Weights of a small mixture-of-experts language model, trained from scratch on English Wikipedia: a sigmoid router.
Below are experts of layer 3 (counted from 0) of a mixture-of-experts language model. Rows are named router (the router's row for the expert), up (a neuron's input weights, with its number), down (a neuron's output weights, with its number) and show model dimensions 0-255. Each number is 128 + 24 x the weight over its row's rms, rounded and kept within 0 to 255. Numbers have three digits each.
Before each expert's rows: a language model's description of what the expert responds to. This comes from a sample of Wikipedia text that the model never trained on.

# expert 3
Description: Bare space tokens. Standalone space tokens before a following word, mostly mid-sentence after articles or prepositions and in table cells, plus rare non-Latin letters and byte pieces.
router:104136111118145079089103153123152124116166109114143131134153142045133130121075123122138123138142136107105101144161149125144102135145105166134113114233130106130107139094143092134142137141124131145129090155091135130075097092093137137172111135067113107120122114085159149127151124114123142097143122121137111106107140123091097123134152068130150126143075115135131136127119139177129133140121119161155125122147058129144130117118120123128135149138110130137097123087129098125102137115164139124123144148099144086104114114120125169114134108120124129129137157125110112182140143122117121119118125125066126119130124140112140122133098134181147154167092117142112111105121106176129135144096109126163144140123119143160143164137121130096121115110123122157124117095139139147104222143113185
up2:163126139103194140118127144149135122182124101078127125122110097129119149139130129108123126089157121125109127100148118135161074161144139107124152090126118156158101114067154109127089161131208120115116156107135121155167142119165131123142107107144153079127127114104136085126142173105130124174126180138123056147124121131107108146120098130162110153096156111136147131177159111099138134126140121127143163117113116084120087166084109121085124096127125110130164114129136149110121152077127139126130116115155153111141110121125151095142098175111095093132146144133134093146138161116133147126141130138120134110141112129131167113130140136153111122169119122133141088179164133121155080102111118150155129149113090114128156106101143112112192123122132069119112118143128137123105128148168138
down2:121108148162177134119126109146139128136143112138119135082135125169112105105151121096141142133136111087140109103159095068166128110111137084090166133095164149100110136132122071125124147131174124078147101142180122161148159112150141131097172144149140130153111118111120109124115120119119129116113125110114124102149090144147144123117118096121086149120130087078170072121140120106157114158135161153074152102114127109083114146153143124102113128114106131138140152159125117129130142136132160107114147135165134153140121132156172117153102186114138150125109145135128124106134112154167152136131111151107114104135127179113078100153136101118084129094150143139160129143136109122129165117142145159147104117124134145125139116167125118119147088160136092171081154161099151131172086076165095
up3:135135138159087138133122123091128149119096120101126158175146137132112139135119127127114080131157051072115147123103158140080117121106120121157086138144109146078112074137133119155087144187156113128141117141131101120130138139074105145117085177137115104101134146112127160147125150150122128148133144109124176126106135142122140161102124130194146095121110109159136110171114152149196155132161160126116118140112128124149143102122106107109138139136111121199088150122150130136129135140113096104147163130138160083126125122122112120137154164149089100113129104122097110143135162124109122131141127115148132154118170167144144073124129130103127092140156145167112123159158114154160085136113119119113135149124077109154159143097140110120190125133096138124126125091132146144105151124160149
down3:142142122154165063104153139082135148138107123118146144134100147102098140126144118113111092089138113129146092158124143121106158128102144142116136118180133148142152099148140134122116143168111127151156133110188132138140092076086154130138126116157123099133152125122081153104172124130126183116105146096118129101121130111142129144134097101189110110120123119153094092135126132135134180105087170139171108093115076132113148117134158134157110148111117150129114148166116088138123129150113150153167114096132117094091147158098116114127180138147161138132128123155150167158075127126144110114122109115134141111140161149103154130152089137131161134145175139119120103116147090147139115141075163138093057129131167166131133093130144115128123128124113066162109097108132151127148125110122131
up4:123103112093125125143128114109170149117149124139130141096115131109138134121119111099144140141138097133116134106122136129123174114171111109188187101144132119107080135110147131113113122096124143115132137102119131110052108124191134141130162126161147106109118146114119138119125132127124126179122091118149098114128150144139129208172137134175147140108160124139161152148142124121121108158138106132136141110146114114121125118155134113151128155121131154140127162126130119124142182132128100183189177088139144179127119142083121109114117131140131107099157107096091128136134150088126174150061148110117129117116139152129163144094114131142146030158124136151125112140119122145089154156102088140150093152146127115137133140136125100141103121127157054107136126118166119092123123128127129
down4:103125155125111139089151142169115136143111136126152132108166185123126160117154130136170127173163133125109103110144138141187108109090104102119114138157140110123133168106100157116094124111155135169143122103105133129150124138137116155136153183129128148130115138124177103120153150121142110132110111145106138140110100104131132101117180155128125134129153104124177081093116125119132145132091121128104083114122135160121093118069088183089142112151120162116060114147118098058089121103164151142098083122092150106144103140099122103122132117115093114110105130167111145137129118174105130112152137175126117117127123147111132123097155099085136172161105157151117131106088184147132112119149141134122140112104132129132156125135115147134121125118119129092141143168100168158096140126097169
up5:136125077140120130142130153132111119134124143080101105144160106113119096084136137131102176143172148144129107143143126100107122069129146121138107117137130110152134106111135163150113110114156116158131135112123122135176118135106105110120167155118160139113140116124125108120104146119093075132137132105120132089144074127122131152142163114134159132146136051158145077126131134139090099153155136147149123114109131097130107159159112112098146122116118105174162084125132111116160143097177071108151121128131113117094081156155094118111109126114121087129157109146148119142154119161110139167143133147121157178159110130123119085112161142141080141177163097116125122158149106180144136121131116151171128123116120136147145133145111113116136080119093134162113095192093116128122142178176114
down5:152172126120167098157094154129142127140135140092122171098115076118133142135098158137188140139123164116165158115116156107153104164144095137119091135148079138125116143128135135129107086128119141125106137113057164158149164101102114121135159122139149087111128124127138119088123122124127124134129083152120108147129123056106091175088147104143141159147109142123139141121096138108091147149131092090136108129137117103125134110103124164146134111094104098138092092137118133158103132114127132140108115124087182117105150088149137116156122174098156189118136103126137127167149124122140169117142129126158141086119170149138161078117162075115134110144164143139124143110093100089132160145147139105106135148155139138173106124145131130163125134149116120136164114116161123127082133128120164

# expert 17
Description: Of and word pieces. The preposition of after nouns, plus mid-word pieces like th, ic, ful in health, historic, successfully, 12th.
router:122152140131123139153137111166106141124201151100100143160110153091080092148170146131145137143142107081101169151109113088102128123165151125137143100142135121147102128130127143144145158113109072123091158142117174110151116188142127099138170112124094152139124145129113174068129115097036114155107129129142128127141085092133167103114145126140093139121144132135148145136149155126128151121106137112141116124111132156116137129145118116134170123122139136132129104115098100127119098146134068134143128150115147138135133148097128143134108167142139158112149128113069112108111166148154103170104121136117096099136150157129122129138178111139135144106106139099083143138116137156124107090139124110151114136096102091115151099180117117187126117122138141158153117090138116142148181087109120
up1:138135144135160159126071116170115089158136121116155118134136148129120160111095128170130168115159090111148148143105120156070165165100141109135117157082077093110179145125136131151112120167156082078169100103167088132121100114103146119106120127153166139165158164127127128131138175115174153172138069125128133135147135154132112110110122116121131145128095113115156077137120133122146123143113114144137121111153188140096125123121132118121122138130134100144164129151127146162135160174154143140128134113131114107141140142103145158127109111133141137101137112129104154125125129098152139119146148091135109157105091162126094133134167106102114153126115075090081129157084129148103134110121129154155092173159151134103146159135106112098127129130103113140131107103072161130130150125082096
down1:105121130131126133121131114137128117107140112100115155085134125100178095103125159159111106131153096117123122132101109135125145157121152156131108154136127138143113133110124119121128116128105109108148140094152123104146079128151177142120104136138131156151116101122173116091145125127132164111159083080145148105125106155129129096067129122127166119183142114146130107087140147105169140129167139111143166154097178158151116104125134160131117140135106098166131146124116124123161115090133148166134082115154125114155073141124165160165115108123168118174133107113142126108172104132133141117144126106104136168075114076161125136143100126130118142071098153130065168160119110195104146095139131113142149122132159104090094153144160097159151130153103142123103135115123096159087150101136128
up2:217102131122120170165103143140154156116075139129096126138146140161101150110144118142142143131134134105131132139134111146084111117153118131135062141099109125147156108093173129163117150113118115100136111146145131124142189124128134135110127125132155127100160129104122115111101167109126152157087148117130128149164128129142131124091118075142099076127100124155158135136114147120098154139160131122149132115143145143137117130093151138122144178097092073135150125140126125141112113103164097125153072151072135112125145125092134139129083113109142095146126115167127129104097191141121100151103138164170149123127133125133171123150131135164119103126116115139111102142089159129119122114118141179143167136108121164121095167102100087109114149100144153148104138087174121088118086141147103
down2:141156101082081116135102130126158141089108130110125112094129153134136144125118112127119152107170096171137137157125129098106140099138170125161110117138131116152141153130146137124115123128124185165127094116115126133113143149160169083093157111130126125134084109145101168122120176139124134147117133156112144129157110132134131112124075105125106100083132119117150111093165089131146128139144103149141143184103129107116116144114148142158119143123149113120095111087148165139101088082190155146163147114144105059145154108136089148109140105168151097165157148106117167132130146147138145160126152151143151141124088124129072069164138133163107169088101160105138110148081099131121118114104123124111140102101147120120153120145116148134141164109086164097109133110108162114127152145148117
up3:161136127110161107120100132160135137115111101094141164146134108134071118099092151145129125139118107100131156113136150129095064148131118140164112054127091136148192109121111128130123159141136107129096130105118116144157149132111102141142138117124136143149157158137119116086143149119140092121127191160140083110173115098120157117138121153154156162121116127128137099162145114127137093125139115108066153095177145095117107146187092137146158158096148116193135114118120151136148151116133124124116137145133174141139140092159110134080128127180148136133166121097124110105136153088106110142124183140123116101173099135120116145088114122091145133137130104159132150110142085146144097138124082139145088156143100142142134144116131091107108152106111157172120105106121160118113115124133134
down3:123115089104179122125115126183092118118144115120113147133134086166122119124119163089151130135142095135163142150141135137134134150153146126117109072109099120129130064158125141135123152129119132087110150149108123168108155155169123126151103123119108111099118186116129168140153105116134114105116117146127114131121166120115157071121118147090132125098127168128109142148134083149094149116134153079126109102167141118117140118083143156116115129140182130144128145182120178137110112140153081141103183140108097147149146129129120180107109078112153131143121136138079140125159092084110101136135139136089133125154103104132150107138158118131149135114136151114137136131116135111122082166169132131158113112080095166182154177149137143095121092129135141085101134089141112098135119152127138
up4:148113125130138131128124153115097132146157141155109102153137117137106136117132158118127110154103088107121146119107122132138093113131151118166172124121126147143129126142090133083081142127148106119137165112130133148133221162131142177131122150127121162124094137145119170164114110125130077126130154151118116177133115149126133124080129136167104063131168189127115139135129109143106096110159097156111126137148107145109153151104148108105141121154127120116144093152099140115161122147089112160122152122168173124141107127162133134148087164174087136098156122116106127149166142126110143135103111101124143109142122157117111118111134149120160103126103148089168115111059105134150140070095143084121089139130096101150139083134164052133138139124110155098121153122152123092132136128138139
down4:128082135139148129102109164143104095131145126133116102095128117091112097173133156097139131140130090153119140077135121103193145107149114139125112142128101148120111094119101099161110099118107079126128127139105124140155135109122117149144136126136147088118119134107136147134163137146105151136115166137116108140102084132163124118119139098140077151109139142128117153146099104148104133124133148136135140126125151148173183148107142120144137150132149053147150099113136088148166125110072114111150137174137163104075115129164131166111109178162118127120127131178119126144145194105169114119153147131134155147106139197151124136112153097145110116145149133154135124131147111118131126122136107156160119121114142108099117138116111105129080161176119098113115174083113090086088079137138152

# expert 34
Description: To, by and tables. The prepositions to, by, into, against, under, and words like part, one, member, plus cells and pipes in results tables.
router:167106121122096122121164154115094123141141134190102159109141120126108145146159101161116168109179145119080122123093163100105148113152135104104126140118140125112133157103128101099145142121154095115153130151128136161145138161126127102190102135129158155080077075150116124172147111125158115128111145115154157116160156135102120141124095107129149133087125135139095126163133116155118136132132124148095119099095104172124102181096100137117093117129155114115144159140123141135123151133165141131130130070114167128102115082111100130136111087119119101111103103114137152143085121137102093099143126115132172131169121128145121116151134190169106127103143123165152148119130139143111141130129157114131105095151139130102122135102139144120105092080067164093133137150124116149143155151085183
up1:170146175153157149136127111142114125123164140151102114161128125117132128146130107099118126117211122083105107133126103111076116123118174118094144124101142108108088103160112089121107132119132131092116110135157107156145114143162077123152139186148193130126172135125097105150115133147157124142141124096116123142177116147115156186150138115131169098151118133130157128188145118121148085162137087109100109112135137142124126191103125096136133115134168098111169142116132165161178145156169144149143145109115164104090093144121071129126113139144125138095145091096103129115150181101141129132144130128152129118153126144148130094120114140126100140126105139106134113113119145103105106139090114118119126113125129155105105084076160141109125100118095131137101137124114088150105133141123138
down1:105117145144118139158090110119086128131100109129084114103131124109111141164163109118130118102129132151090123120132120114198128136138127152146112123157111154155179140084118099152155127096148130087164094113146113117162184136113131151132135139092134092127120137101097105099159116096107131151178151133126132119163112136116125127116090131119114145123152137125176133132114155123141140103112126155109099091152104156143136122091157158159139155110141161114114119113148129112172098132102157150111153137093141157149147084111175111150126132128159124151134102107085148113099126120157105104162121127151135142120108081137125128155130154133133124062112148158157112111151138166139165120151056105108115087141129138105163081145081128149055140146162106100171120105123136150101133165148143
up2:131119126102142147150136167121166132140119133140121131150127075169116122162133129077120158120133088136124099149118130134138104156122114109157135102156138130124085131080160097113131159134167148100123157124156133094115150110122121133162126128128123098124109129161176156150130158077146115212100144110142106104138147152135191114119115172141134118098151129108135096146123128132121134164104126115165169107116125118078120155141104159109103086118154093121157128113129165148118147136170095133126119116138125141150105142113125102119113149139152092070110130131148118141151155134131143107063134098128176160144143128072157091105134135138116085147137129166130133092118116125141125073111161152146168152127124133142117099099118162139136105120091085122176137154144109091125124167162084
down2:143132123153120118145103103117112117147122146157150154135121111148140147152151109168121113124171088139126144143127111133111104146126151087134115155128072154141112096163115114127079105112169149155114068121094138159110122072115142135106153115161129162127110131144120144137147142145105095098116057100158091140125135133092141120154083139124142141081128112114135161149137166120124157121109094153150079079138122177158133128073152138177133162071143102110124101133110145163134168140116133109119146108123155158120094130109137120124150097139157125130110134127156123121122121138136157140131147124163124128123099131140110152165106122167118101109146164103119081088104125074106133136128131121150132141088128173148159106150127179168095151104172096114120139082148110154115151108168124
up3:154122110151141108166105118120154159124111143138098111149113083178112117088140141136091152142181126099112162109108120116141108100160155108172104118126117150111115140128144141149109127130149105156143147114139141074157098151122182072118131131138133093156129129188092130151146110129107120138141168104133112119154154122136130112126090150164136145092144105131128150119164117151090157111121124159153165112121134129115148113108136099124143131114146155146127118117125153173117171121147122119121132148190138096156081093141134124136142135127178069085120142133150140118121127168109102167133153109110138092151057142078108092132110174143111117156120104142138121138119132149137127126146165119157095115102111100112126082111178129149138096109135127153105136094102076075113098128153126
down3:158119102112126131121128152122110119127118130120088112143093154125114130158102163123087119112143147168135097134105135164149127158118128142153102133197153138112158143166083148053096132108132143103137136074088148126113168111098119128122127131147114141125168166107116078131139139180154141099153172126138110144122172167157128111126159121131098123131135131134142146082100160115124101118144140123120150186115126129086110127087132135111114130112163142131155143134126138115122129096140150122167098119067118098095099127150121144133124152158118123131133138140156163093113087108119159144117147136105126106166155124114133122093128100134120122136113101065117098115136109139154164148134098158151131060151102121111162159109088107156145144108124127206154116106131173116125130100104132
up4:141096163117166104135160150132146152143171120108122101147108127186113099141098123133072113105142125125119093107092126120152134122162122112132143098103164095118139102154108093130127165169173143124102203134150125136107118131128137130126138148181128130131108147125107131166139118125151052172141127146135129091100155162110145139132115103125136113128144109166161122149141092091116111144097141186132100123167119080150108135117128158108110106160118093135122124125101112102122120135115142139147119109090147060146160124114124129131152108145108127158097127130149077083151153150118169136117152122108162101150152127099120133083131175143140106135111117154157125179145113145141119096153110149152087145183114132129140083141103136147110104115101138150149131107088104128137124106143091
down4:085123138148168126122151148169153185113122123094131134116144117159134163139129127113128101162142129086165117133136142108058112119158115127128113128120130159070126149151139091132119109107153156105172106085145108107135093097137142125158134133135159103119173135103125125095132139108141135160138152152135160155123144162128173137133157099167180116111102111158122114114136116122119116153102196122110111080090108103108155142121117123149113094165126084160119121114116151129157165124110116128117151144090134136114110101133127082177101140156198125118136137077128116115157113119155149149116118162124162086126119145149130143106125146155104104143084109136117092126127179133146141132156121142154098131096122124116127096129106128115103121101112057142097145151159144091094162123113111